From a checkpoint of a small mixture-of-experts model trained on Wikipedia.
Size: 12 layers, 32.8M parameters.
Training: a variant of Muon for the experts, 410M tokens, 6249 steps.
Below are experts of layer 9 (counted from 0) of a mixture-of-experts language model. Rows are named down (a neuron's output weights, with its number) and show model dimensions 0-255. Each number is 128 + 32 x the weight over its row's rms, rounded and kept within 0 to 255.
Before each expert's rows: a language model's description of what the expert responds to. This comes from a sample of Wikipedia text that the model never trained on.

# expert 4
It responds to: Relative and subject pronouns and conjunctions that start clauses after a comma or period, such as which, who, he, It, and, but.
down0 [123  79 115  92 114 196  64 114 135 103 190 127  93  94 195 125  69 100 137 103 122 147 179 109 107 126 125 169 100 172  97 133 103 109  98 122 158 128 147 163 171 117 106 160 132 119 114  74 143  69  90 163 149 170  94 126 120 187 114  82  97 175 144 114 104 144 161 150 111 102 127 133 123 207 134  92 108 117 140 187  77 132 156 139 159 102 120 160 139 128 154 124  88 137  81 126 165 161 157 149 106 125 104  85 107 103 157 111  77 142 129 162 123 131  91 145 168 117 113  97 127  99 108  85 131  93 101 179 165 127 139 137  60 136 136 179 200  61 103  59 129 133 123 145  46  96 128 135  98 111 131 128 120 126 127 147 115 146 146 163 141 106 114 109 132 113 104 189 123 169 141 177  98 182 148 131 126 108 115 115 142 166 101  62 118 168 132 128 130 145 169  90 143 206 129 131 117 144 103 197 123 164 133  87 124  80  89  95  81 113 192 148 170 126 130 153 149 102 153 147 116  82 106 143 161 159 117 174 152  73 114 139  86 142 154  93 143 169 107 150 141 206 124 121 110 152  94  43  91 118 165 100 149 163 215  83]
down1 [130  58  69 140 160 121 117 129  93 163 164 170 182 143 160 147 125 130 117 145 155  91 164  82 159 154 111  30 140  90 110 171 134 170  99 150 134 129 147  69 177  81  81 160 122 114 109 153 130 124  78 150 109 150 115  78 100 121 143 131  82 125 120 163 106  98 107 109 102  95 141 139  59 106 132 131 104 165 114 144 138 134 182 177 163 113 168 107 142 156 119 151 101 125 158 111 105  94 153 148 105  95 121  86 156  57  66 180 161 101 147 117  83 170 169 156  93 129 140 144 119 126 120 125 115 121 221 120 101 116  49 164 146 112 124 124 108 168 189 112 157 100  85 142 140 111  76  96 126 140 154 159 167 162 173 107 146 123 122 149 153 153 126  66 104  99  85 142 176 161 165  93 103 170  82  80 146 153 108  95 179 163  60 107 164 117  93 144 154 118 118 150 146  74  82 165  96 153 121 135 131 134 131 115 148 106 182 145 167 124  83 158 141 137 156 132 159 108 108 127 140 165 128 128 126 102  70  99 113 142 160 145 148 146 121 142 136 209 137 101  87 104 243 143  79 106  96  97 111 163 128  74 114 168 158 132]
down2 [107 130 110 123  87 112 122 149 115 156  72 128 161  98 138 152  96 176  78 123 100 172 114  82 175 111 113  87  84 178 104 130 105  93  79 115 154 133 138 163 101 145 109 177 144  96 137 188 125  99 112 147 149 154 125 131 137 177  98  97  97 146 122 113 112 146 130  30 113 182  80 150 160 124 121 130 106  52 177 107 131 156 115 136  68 132  80 147 150 134 180  43 124 169 155 139 146  97 135 119 105 130 150 113  63 117  38 185 188 106 123 114 163 149 114 133 204  75 145 153 146 125  73 107 127 161 178 121 125  96 159 137 186 136 113  92 155  73 107 151 120 120 148 143  93 114 121 110 197 131 232 146 183 124 157 188  92 117  85 153  60 120 147  87 139  99 141 157 143 169 126 175 151 134 123 152 152 164 122 165 122 148 136 121 169  92  94 184 157 164 126 106  88 138 151 158 132 105 176 173 144 178 145 118 162  92  60  92  84 139  88 113 175 105 119 100 123 134 131 116 121 140 100 122 166 159 147 131 153 134 115 116  91  87 123 149 115 150  90 104 133 157 143 144 102  73  97 137 137 118  79 123  87 169 125 151]
down3 [138 144 139 104 141 164  83 162 116 141 130 158 102  80 117 139  77 223 115 169 146 127 156 151 106 175  72 125 175 124 155  92 125 113 122 177 107 122  90  97 104 108 106  67 125 128 140 199 158 146 121 133 115 113 115 158 128 177 124  83 128  94 156 131 142 113 137 111 130 152 132 125  90  49 141 145 151 151 151 133 150 123 148  73 125 140  90 126  56 180 114 117  78  99 121 163 135  77 116 116 191 135  93 107 157  85 124 181 135 136  67 108 131  70 139 152 102 194 114 166 100 115 115 137 172  86  93 119 107 145 129 133 158  82  99 155 108 192 155 178 109 124 169 128  63 123  80 145  68 181 117 161  93 153  92 166  92 149  89 111 178 173 102 153  72 124  56 105 185 123 126 191 108 140  99 107 120 143 158 179 134 134 120 152 156 163 204 119  74 118  99 108 138  79 171  99  98 123 162 107 167  89 165 166 184 168 170 122 128 190 129 122  97 114 112 126  88 121  90 129  56 119 168 107 122 143 121 117 107 109 143 165 161 137 131 166 101 133 112 178 188 153  73 131  69 161 130 120 114 132 150 124 119 157 136 128]
down4 [104 139  67 109  84  73 150 130 171 140 131 113 174 184 106 151 122 123 120 175 110 122 140 151 131 112 142 139 200 124 156 113 135  77 133 131 137 157 166 107 124 182 127 119 124 125 186 116 169 101 117 125  73 123  92 182 164  63 131  95 173 176 173 143 144 109 125 122 129 151 136  98 159 175 122 116 174 167 143 137 193  95 104 114 121 138 101 162 144  77 143 196 125 114 138  95 138 153 181 127  98 185  96 126 134 128 162 138 126 196 106 132  80 136 103  98 110 175 182 106 132  41 141 170 171  97 180 126 100 131  89  89 134 197 110 107 124 131  50 133 130 152 118  92 149 156 133 120 108 140 160  62  98  85 195 153  88  85 165  97 112 159 107  73 142 118 117 155 128 131  75 124 138 141 116 189 138  95 154  49 122 116 132  98 170 116 107 102 186 158 109 128  99 133 135  55 143 112 141  71 134 126 132  91 107 184 166 165 150  98  91 158 127 135 151 122 118  81 159 148 191  84 121 134 138 130 172 144 100 147 144 121 125 163 102  73  79 110 142 128  77 113 201  76 153 128  99 107 114 167  86 139  89  96 124 104]
down5 [151 120 112 120 171 137 124 107 151 130 108 150 111  80 129 158 160 168 122 124 191 198 140 144  75 131 118 135 131 152 136  70 132 172 174 125 177 192  95 132 145 136 129 120 109 111 150  72  92  78 144 191 137 135 109  82 121 166 115  73 133 116 168 138  90 132  80 118 104 110 139  85  74 185 149 130 124 100 103 127 149 132 109  84 124  91 128  82 108 111  99 104 192 107 150 166 122 135  96 122 114 188 134 157 114 114 138  90 143  96 130  94 109  85  93 134 125 194 144 112 112 100  90 148 144 173 156 154 100 132 120 106 136  46 112 140 145 118 158 174 132  90 191 164 157 122 132 132 228  75 114 130 121  30 136 160  98 181  84 143 164 116  64  91 137 116 125  62 154 162 118 141  93 168  84 122 127  64 151  99  96 127 109 119 135 143 116 123 109 101 160  85 152 102 131 139 159 134 114 183 101 123 145 128  83 147 142 129 104 147 121 163 147 161  81 201 188 102 118 133 162 127 111  71 152 164 177 177 148  92 158 216 192 126 122 111 113 187 118 127 149 102  97 129  96 132 132  83 121 171 109 148 163 125  71 112]
down6 [161 199 188 122 123  80  90  88 138 143 124  86 146  98 148 163 128 140 195 154  63 136 174 109 113 172  82 129 100 140 174 138 142  95 148 116 103 119 124 127 120 117 189 139  91 100 108 106 106  99 204  62 202 140 186  85 102  98  93 120 111 162 132 177 120 187 131 156 121  84 122 111 153 102 169 105 120 151 155  98 132 106 134 126  69 185 130 159 188 146 123  99  91 144 111 152 126 169  97 122 132 189 124 160 160  92  96 129  87 131 117 120  87 138 130 168 131 114 145 113  76 136 120 164  88 106  95 140  92  81 169 136 133  81 155 126  87 185 150 138 170 100 128  94  93 109 114 189 120 127 153 200  71 143 162 133 130 139 160  88 149 213 165 112 129 122 171 149 146 162  97 128 100 125 148 152 155 157 121 138 189 125 144 127 149 108  95 126  82 144 103 125  83  98 103  56 158 137  96 113 152 147 102 129 187 123 111 126 110 140 102 108 101 131 113 134 131  75 160  89 115 137 193 156 132 116 141 116 150 157  85  77  70  73 119 153  63 143 116 108 114 132 124 103 195  95 154 143 121 125 162  63 135 188 151  62]
down7 [107 124  81  80 180 105 171 118 116 115 153 138 144 138 118 120 134 189 114 142 167 145 158 164 129 186  59  98 164 143  58 149 131 161 148  95 142 140  81 140 133  64 129 168 121 100  92 125 121  75  88  85 133 117 156 119 172  83 137 123 156 112 165 131  91 147 179 118 183 130  81 119  87 118  91 108  96 127 127  58 142 175 117 100 141 117 157 119 117 149 117 149 125 150 182 144  96 148 112  89 131  73 167 159 157 116 187 124 174 103  94  74  93 156  58 116 157  45  70 143 140 133 138 126 128 140 163  92 123 189  71 174 191 102 138 155 127 106 112 138 131 142  93 107 105 104  91 172 104  86  97 124 118 128 138 117 157 157 121 171 170 135 146 160 105  95 105 116 159 115 145 131 164 147 113 100  65 122 151 102 214 125 110 158 139 139 151 167 110 132  95 102 143  90 159 141 115 107 120 146 108 107 116 129 133 135 153  89 124 163  91 143 196 138 101 178  98 136 129 137 138 160  79  92 108 110 176 109  94 208  84 195  99 124 126  92 133  58 147 155 159 120 102 121 116 129 158  90 184 127 206 139 128 100 180 211]

# expert 20
It responds to: Common verbs and function words in running prose, like not, are, such, this, had, plus inner pieces of longer words such as inten(tion)ally, insuffic(i)ent.
down0 [163 199 116 146 142 116 136  71 121 118 180  79 135  98  54 155 145 104 136 113 150  90 188 177 136 128 117 181  85 120  91 139 153 114  87 177  87 122  94 149 140 140 149 125 101 107 138  59 152 124 163 158 128 129 137  86 209 138 109  93 179 145 159  99  65  77 114 170 115 170 123 121 190 188 208 155 122 123 113 113 115 119  98 116 142 124 143 171 112 105 113  60  89 124 152 107 130 132 125 122 122 118 100 119 180 135  98 117 116 169 135 111 117 186 183 163 126 193 124  90 127 155 123 128 144 137  93 123 155 100 176 150 126 114  88 120 122 120 138 185 105 118  82 162 138 127  69  98 142 113 114  84 111 130 106 136 117 136 137  98 160  95 119 101  65 203 143 148 109  97 164  90 127 112 177 160 135 146 108 195 161 106 138 174 138  79 113 179 104  88  77 153 130 142 129 101 171 124 128  98  99 154 108  97 149  85 147 132 159 106  96 202 106 142  95 139  92  91 148  97  97 109 144 164 202 106 146 133  68 138  84 118 121 122 102 163 195 169 127 126 108 163 107  94 178 141  99 145 129 196  72 105 137 160  65  96]
down1 [183 144 150 139 114 157 104 208 101 134 126 105  58 110 172  95 137 136 100 176 119 145 153 123  87 102 176 155 148 148  59 107 102  90 124 169  78  80 116 144 140 130 147 110 103 119 139 179 130 105 134 139  69 151 107  67  99 146 156 183  98 176  85 139 163 127 147 148 104 124  95 136 147 155  78 174 135 145 182 121 121 141 154 134 109  58 110 137  91  96 109 111  97 171  73 130 130 108 161  98 150 118  95  86 120 162 138 138  82 140 121 107 101 170 136  60 153  65 166 184 156 132 124 133  85 121 119  53 159 165 159 115 100 116 108 119  93  54 143 172 128 141 133 150 115 145 138 134 161 180 119 108 125  93 113 177 171 205 157  48 143 112 117 190 116 138  47 133 129 122 111 125 109 155 110 174  76 147 118 169 107 131 144 162 155 192 124 189 156  87 122 127 124 149 122 163 171 133 107 129 139 161 143 116 111 126 130 137  89 141 120 121 138 142 182  21 149 184 129  68 154 130  78 119 113 121 125  90 162 140 138 121 195  88 141 173 132 156 132 183  93 101 102 144 102  85 121  84 135 101 145 109 171 131 115 138]
down2 [197  88 150  84  94 187 124 172 119 166  99 169 157 171 172 172 157  46 105 143 116 172 139 127 170  97 110 134 155 168 154 113 153 106  88 112 108 180 107 120 114 147 134 112  95 159  89 143 127 129  93 196 139  69 144 108 124 100 120 138 157  95 118 125 122 145 187 145 103 130 118 143 109 106  98 147 119 163 145 213 133 166 142 176  78  64 174  72 138 128 134 132  96  92 143 147 124 111 139 141 132 129 113 168 193 141 171 116 160 137 160  99 151 135 123 121 113 103 182 127 103 134  97 149 105 122 188 159  82  95 121  89 122 131 146 177 118  82 114 137  72 108 124  94 150 121 108  90 102  75 144  95 134 138 119 209 151 124 148 139 162 162  90 120 148 105 111 126 140  33 149 143 120  93 113 120  97 192 118 131 128 153 159  81 141 127 109  74  90 156  97 149 135 165 126 160 177 184 107 109 112 135 109  59  82 120 174 127 186  81 153 124 143 139  95 113 143 132 137 172  67  86 105 130 110 119 122  76 123 182  85 137 211 127  99 111 158  93  96  62 120 136 133  68 134 207 171 155 129 144 149 128  95 118  97  92]
down3 [147 154  89 123  98 101 179 126 109 121 156 177  87 163 110  89  98 146 113 138  93 100 156 140 114 149 107  80 203 117 164  64 119 141 173 122 112 120 159 122 132  70 119 172 174 109 155 107 175  94 146 138  93 131 165  85 128 122 108 119 117 102 134 115  70 122 231 132  82 133  76  83 100 171 119 153 134  97 179 123 158 145  99 104 118 109 146 101  65  99 186 128 153 107 103 135 101  94 131 132  96 131 151 152 144 113  71 153 104 116 169 179 138 130 120 105  99 155 142 104  97 161 129 131 197 147 124  93  97 156 120 190 137 135 136 109 118 130 126 131 141 158 144 141 135  69 145 127 168 109 107 102  98 103 119  77 138 108 148 123  60 126 214 120 132  62  79 192 127 100 131 187  92 150 111 123 137 112 174 123 115 118 114 202 179 123 124 108 102  67 166  49 102 154 140 114 126 152 125 181 140 111  85 110 110 140 114 143 108  85 122 125 159 170 167 154 116 200 130 155 100 143 187 150 162 165 140 181 128  86 149 192 123  73 144 121 142 126 101 140  95 154 135 154 145 119 154 171 136 143 183  95 114  31 181 113]
down4 [ 90  88 128 187 150 125 149 177 124 146 130 137 117  91 121 164 125 113 162 104 165  87 133  42 148 124 111 142 144 118  81 110 156 189  78 102  97 158 142 184 188 162 142 122 180 141  98 116 139 141 122 158 161 144 108  93 129 100 138 154  90 134 135 141 152 104 187 112 132  86 148 129 147 115 135 112 111 102 109  99  83 150 145 111  91 116 113 103 145  72 110 108 156 132 105 104 107  78  41 115 122 127 135 174 140 117 141  88 151 127  96 143 102 157 127 144 141  89 169  45 176 166 125 150 145 163 119 112  96 180 173 117 122 149 174 112  92 174 101 147 163  49 121 125 154 125 177 137  64 117  54 165 117 219 113 123 119 100 153 190 161 117 131 128 117 147 127 122 104  66 153 134  69 127 143 164 151 127 185 143 183 132 158 158  75  80 177 122 154 122  85  98 158 140  84 138 131  82 123 127  97 118 143 179  90  87  96 101 175 123 113 151  82  69 125 196  75 127 116 128 133  97  95  98 167 168 138 130 142 171 160 138 132  94 190 139 209 134 130  85 157  89  99 132 177  85  78 145  92 124 153 131 122 111 146 107]
down5 [191 114 202 105 118 191  75 146 105 128 102 159  97  23 110  85 150 167 140 138 125 151 146 165 149 126 159 152 127 160 137 109 167 108 142 147 191 165 122 103  26 142 101 146 180 113 126 130  87 141  99 105 136 113 169 130  33 137 127  74 143 160 144 211  90 132 102  91 124 157 149  93 140  67  57 169 121 110 144 124 143 116 174  93 116 193 120 136 126 106  75 170 139 110 154 101 153 159 129 145 179  96  60 139  70 148 125 143  75 107 139 152 121  92 146 119 120 177 145 150 116  69 134 141 150 105 121 114 126  97 135 124 175  90 143  87 169 138  65 104 151 127 165  79 114 163 170  96 180 122 151 120  99 136 150 184 115 127 117 122 148  98 120  98 155 146 109  81 151 174 115 105 129 108 126 157 142  92 137 124 131 129  87 109  52 125 154 138 120 150  87  73 154 121 143 148 118  79 138 172 133 144 105 182 138 122 129  94  99  95 158 123 111 150 148 166 127  75 136 106 103 146 193 188 109 147 182 151 147 117 135  90  90  97  96 139  74 128 169 154 138 147  87 143 122 133 129 181 108 157 135 151 179 108 168 102]
down6 [ 72 109 118 144 150 192 187  97 151 123 124 111 174 165 201 125 138 105 129 148 142 127 168 164  90  95  90  92  97 189 170 138  63 100 148 102  98  96  82 117 111 164 149 111 156 139 161 109 141 173 162 169 152 131 156  66  31 108 125 138 169 113 109  92  57 119 135 137 117 123  99 126 103  97 125 156 144 122 133 102 130 149 144  83 191 154  85 120 133  68 154 144 147 173 149 143 124 161 125  81 167  76 174 161 154 110 128 118 183 109 130 143 148 118  36 138 133 117 113 120 120 128 140 141 139 153  91 114  94 138 104 120 160 156 116  85 138 118 113  96 127 108 145  67 162 173 127 151 152 102 129 123 123  82 133 137 163 138 153 153 181 158 122  69  54 109  85  91 132 153 129 107  98 210 155 135 110 155 132  94 129  56  70 146 126 224 152 138 156 183 125 168 178 129  86 121 154 172 110 122  97  80 105 120 139  95  85 126 178 129 138 133 176 145 158 140 140 201 135  92 146 130 144  96 133  69 111 105  91 169 135 134 168 107 132 149 106 143 206 145 114 150 149 109 130  90  94 116  97 128  61 105 108 146 146 124]
down7 [101 124 137  90  94 126 103 136 113 131 166 129 195 221 131 193  42 141 150  82 139 108 101  94 138 113 123 186 103  75 122 132 156 131 109 109 129 128 136 188 124 121 145 142 100  92 172 140 192 162 127 138 111 132 112 139 124  87 164 134 162 152 105 126 113 124 178 159 138 123  74 156 133 158 146 165 178 144 165  73 132 171 123 150  81 174 129 114 106 131 118  88 107  98 120  79 115 124 167 109 133 127  37 143 149 123 149 100 126  78 151 104 152 162 106 205 129 140 118 148 181  76 141 164 129 153 133 124 119 114  91 132 166 145 142 169  88 119 180 149 113 118 154 144  94 159 146  53 165 136 136  47 142 145 142 127  87 112 134  79 155 130 112 100 129 105 129 112 148  89 207 100 144 113 121 143 127 138  34 151 129 145 124 167  94 157  82 122  85  77 173  88 136 154 158 104  70  88 123  80 151 157 179 134  62  94 149 102 124  88  96 108 123 107 154 192 137  85 166 109 109 161 164 112 113  67 145 187 123 127 118 210 135 115 128 103 143  99 161 111 139 104 131  93 137 133  95 146 194 133 129 137  88 136  95 181]

# expert 28
It responds to: Endings of nouns for people and roles in biographies, such as drummer, owner, friend, son, politician, member, often followed by commas.
down0 [115 100 150 167  95  76 111 108  93 140 109 105 168  71 158 167 135  74 131  73 176 147 110 179 115 135 138 111  97 130  82 139 160 129 136 131 125 151 111 179 156 131 148 119 116 141 183 105 164 150  65 151  88 127 109  96  64 159 140 152 139 123 198 173 163 108  95 157  88 130  94 101 146 120 134 142 114 118 207  88 152  56 115 128 151 148 166 143 170  76  67  88  63  82 146 142 136 189 113 177  84 118 147 159 162 138  78  95 192 131 147  97 131  74 120 148 156 134 155 166  24 118 146 119 142 155  85 150  79 122 168 138  73 125  88 110 125 115 139  97 156  79 153  96 151 177 153 178  85 183 155 168 160 124 165 139 149 173 149  97 154 146  85 112 172 122 104  90 145 190 139 107  57  94 155 124 162 124  91 123 171 108 141 188 116  99 120 163 136 144 127 139 123  92 141  96 127 184  89 124 107 147 138  81 122  53 174 148 144 112 140  82 139 156 109 136  75 103  96 155 140 132 136 100 110 149 115 117 146 173 113 114 125 120 147  73 148  77 132 106 108  75 136 123 149 132 145 126 136 168 152 113  75 102 156 157]
down1 [144 126 193  74 120 170  82 138 126 168 124 180  99  80 141  97 117 107 124 105 148  89 101 151 202 133 127  43 115 159 199 178  96  91 104  98 119 103 115  84 137 155 134 153 184 133 190 115 136 132  95 108 151 145 154 123 145  93 134 141 147 104 107 108 100 136 121 128  75 174 134 107  61 152 137 132  84 138 145 128 189 124 110  97 112 112 128 126 126 137 113 161 128 158  79 117 108 102 184 110 105 189 163  56  95 106 102 167  96 111 119  75 148 109 114 107 123 135  72 149 126 112 166 163 152 182 142 119 162 103 127 129 156  94 167 121  51 148 123  96 154 126 140 145 117 151 124 122 151 183 183 165 152 117 143  93 126  83 168 170 183 143  64 187 166 134 161  88 119  92 143 153 136  97 125 129 160  80 187  77 172 160 102 133 148 146 193 145  64 128 140  71 185 100 132 207  99 121 161 126 136 161 114 143 121  97  82 100 138  85 149 108 180 110 148  97  93 130 131 177 115 155 150 121 130  47  79 120  85 118 175  71 134 112 142 138 162 124 102 108 120 133 144 130 147  95 150 126 101  81 112 186 125 179 103 121]
down2 [148 107 148 180 127  34 108 123 118 162 132 126 138 154 112  93 135 103 186 110 140  79 128 152 127 164 159 151 116 121 156 156  84 105 160 144 111 102  84 114 135 153 117 175 124 119 154 129 153 100 114 109 151 170  96  80 120 128 112  65 189 180  66  87 126 121 134  52 131  62 129 150 159 108 163 145 231  77 151 142 118 191 107 141 154 217  77 156 110  78  79  89 147 155 126 119 120 139  64 115 119 107 144 131 132 116 178  92  99  90 197 116 110 147 128 163 132 138  94 103 143 153 103 136 111 115 147 130 124 147 105  67 148 107 116 157 153 122 134  88  78 112  94 131 110  66 157 171 142 160  72 148 102 100 122 101 116 104 100  79 140 167 153  84  55 122  86 122 133 188  91 163 175 190 159 138 120 133 106  94 156 129 139 117 119 129 129 162 113 141 117 159 177 135 127 139 202 124 149 110 138 121 146 117  45 108 125 186 104 116  93 155 137 181 121 100 145 182 146 144  94  93 137 174 145 125 104 147 154 155 131 123 167 132 188 162 106 110 158  61 105 155 124 171 106 107 125 111 141  56 155 132 163 114 102 158]
down3 [115 135 129 165 102 115 205  82 114 142 177  90 153 105 105 179 117 131 109 109 150 116 157  86 128  87 129 172 146  88 141  74 105 147 161  99 142  81 138 154 122  84 132 168  63 121  63 129 155 115  68 160 144 170  84 132 141 148 159  66 146 166  83 134 174 117 137 102  98 121 102  89 121 104 137 129 165  68 162 126 127 151  68 133 138 179 152 178 161 167  85 173 122 169 147 145  79 136 104 109 141  36  86  97 109 150 185 156 171 109 126  78 110 128  89 135 109 136 148 134 173 164 118 139 133 139 153 142 161  66 117 166 150 117 153 158  94 180 101 111  86 141 166 183 136 125 167 123 127 112 133 173 126  98 130 136 132 119 187 161 138 147 117 141  91 114 136  61 112 189 175 171 149  70 129 134 118 184  43 143 173 153 130 115  88 115 135 124 132  87 147 142 162 125  83  74 110 146 170  97 128 116 131 157 104 155  92 148 149  98 164  81 138 134  73 161  88  87 121 149 128 103 171  85 139 151  99 149 146  84 125 170  61  84  96 107 100 149 134 161  75  62 145 161 192 137 125 128 108 171 153 157 107  98 127 116]
down4 [ 99 180  75 121  84 136 153 105 181 149 174 115 130 155 166 161 169 153 142 107 121 186 163 107 165 112  85 132 101  93 113 106  92 102 123 145 147 182 130  59 109 147 150 170 179 176 112 162 141 119 142 159 117 113 104  82 107 167 124  94 131  69 103  88 199 132 138 129 117 124 121 170  84 142 107 143 127 151 160 130 133 119 170 136 124 113 129 167 110 174 159  74 104 142  72 129 242 160 144 141 109 112 141 107 128 118 165 105 178 101 161 126 161 113  93 103 128 114  92 136 138 122 142 103 149  70 153 149 122  98 115 173 199 151  52 180  96 143 113 123 124 104 169 113 137 126 150  72 159 113 139 109  77 103 155 131 149 126 201 108 145 104 109 102 136 126 110  61 143 200  86  95 130 159 128 158 129  88 181 138  96 129  92  70 129 131 163  94 147 113 122 153 133 149 139 153  39 117 124 141 118 132 147  79 143 120 139 149 102 100  96 104  87 189  66 115 192  88 131  87 137 169  52 128 127 135 100 129 126 159 157 136 121 117 200 164 140 108 140  89 116  82 157 110 105 142 129 125 190 148 124  78 158 122 128  42]
down5 [ 50 126 188 152 127 119  93 104  75 138 196  85 128 168 163 171 119 139 142 143  71 118 109  92  63  66 168 142 135  88 126 140 125 174 137 167 125 120 127  91 119 133  86 123  78  96  81 113 135 145 136 202 141 155 143 100 126 104 112 130 149 146 114 112 131 129 137 136 121  94 140 175 118 184  83 104 132 178 104 118 155 157 154 153 132 154 121 132  84  89 171 142 190 166 149 127 144 121  97 120 133 125  67 112 168 162 146 165  88 120  79 119  95 109  88 104 122 119 170 101 143 149 152 168 145 165  52  71 115 197 173 105 117 169  78 138 157 132 111 152 112 149 105 102  78 111 114 148  91  86  87  98 134  86 160 156 161 117 106 123 196  97 118  48 122 139 150  61 142 104 159 120 157 134 170 115 157 190 165 131 156 109 114  63  42 179 122 178 140 194  96 109 104 126 148 132 184 145 162 137 132 150 144 134 138 156 125 133 129 164 211 100 106  82 154  76 119 109  53 154 144 126 114 135  96 131 146 157 145 164 156 121 206 144 133 114 138 112 154  80 124 108  86 120 135 132 123 145 119 146 140 180 111 134  92 162]
down6 [ 85 118 136  92  78 102 162 196 117 130 132 118 153 125  80  87 169 127 138 143 178 103 125 131 146 135 107 113  73 112 103 158  91  96 131 120 102 134 162  92 137 166 115 161 118  75 175 116 119 109  82 179 125 107 152 159 150 173 112 103 134 138 103 132 144  70 112 123 123 182 156  73 142 130 199  82 122 162 139 149 149  86 134 141 152 138 104 125 162  72 140  45  67 153 112 137 175 170 165 138  62 155 164 151  71 125 149 145 115  90 108 131 142 234 187  66 158 132 147 130  98 143 110 130 172 173 114 133 146 113 116 115 113  93  88 148 103 108 141 174 109 123 134 163 111 136  70 105  89 130 134 148 140 113 189 150 152 127 126 146 130 104 127 149 115 141 147  93 133 146  85 175 202 152 172 151  69 109 125  43  89 151 158 150 148 114 140  84  62 155 149  68 192 144  98 159 154 118 135 127 171 160  87 114 129 153 166  87  70 115 134 116 162 121 111 133 175 134 185 136 148 165  88  90 112 101 108 170 120 158  79 110  67 169 137 148  72 149 186 118 130 124 138  90 107 130  81 110 120 140 103  71 160 126 120 165]
down7 [125 193 135 136 177 131 177 109 128  98  85  81 152 148 137 144 110 111 134 150 141 122  98 176 180  93 139 105 201 133  95  93 152  82 113 117 126  95 208 140 108 106 105  34  53 164  53  93 111 142 121 129 137 123  58 142  56 156  92 136 122  84 122 154  88 116  41 129 112 137 174 133 131 117 129  96  93  93 106 141 117 187 176 151 123 158 138 113 153 109 166 101 183 113 148 148 114 136 187 137 111  94 146 165 139 103 138  90 148 122 167 108 155 114 103  84 169 184 150 136 166 120 107 105 121 139 152 154 136 105 103 129 157  58 160  61 124 114  85 148  93  77 118 128 156 117 107 115 132 111 209 136  68 123 120 180 140 113 171 137 166 138  91  80 126 182 142 125 118 120 123 107 109 105 163 103 129 179 134  94 150 151  91 124 153 157 173 129 179 154 113  85 146 154 150 106  97 106 110 145 194 111 192 106 144 152 160 108  99 122 199 158 144 145 104 159  73 101 139  93 143 173 195 133 115 158 128 137 153  73 116 133 136 123 135 138 185  93  95 123 108  70 130 175 128  91  83 134 101 134 135 168 169  96 132 129]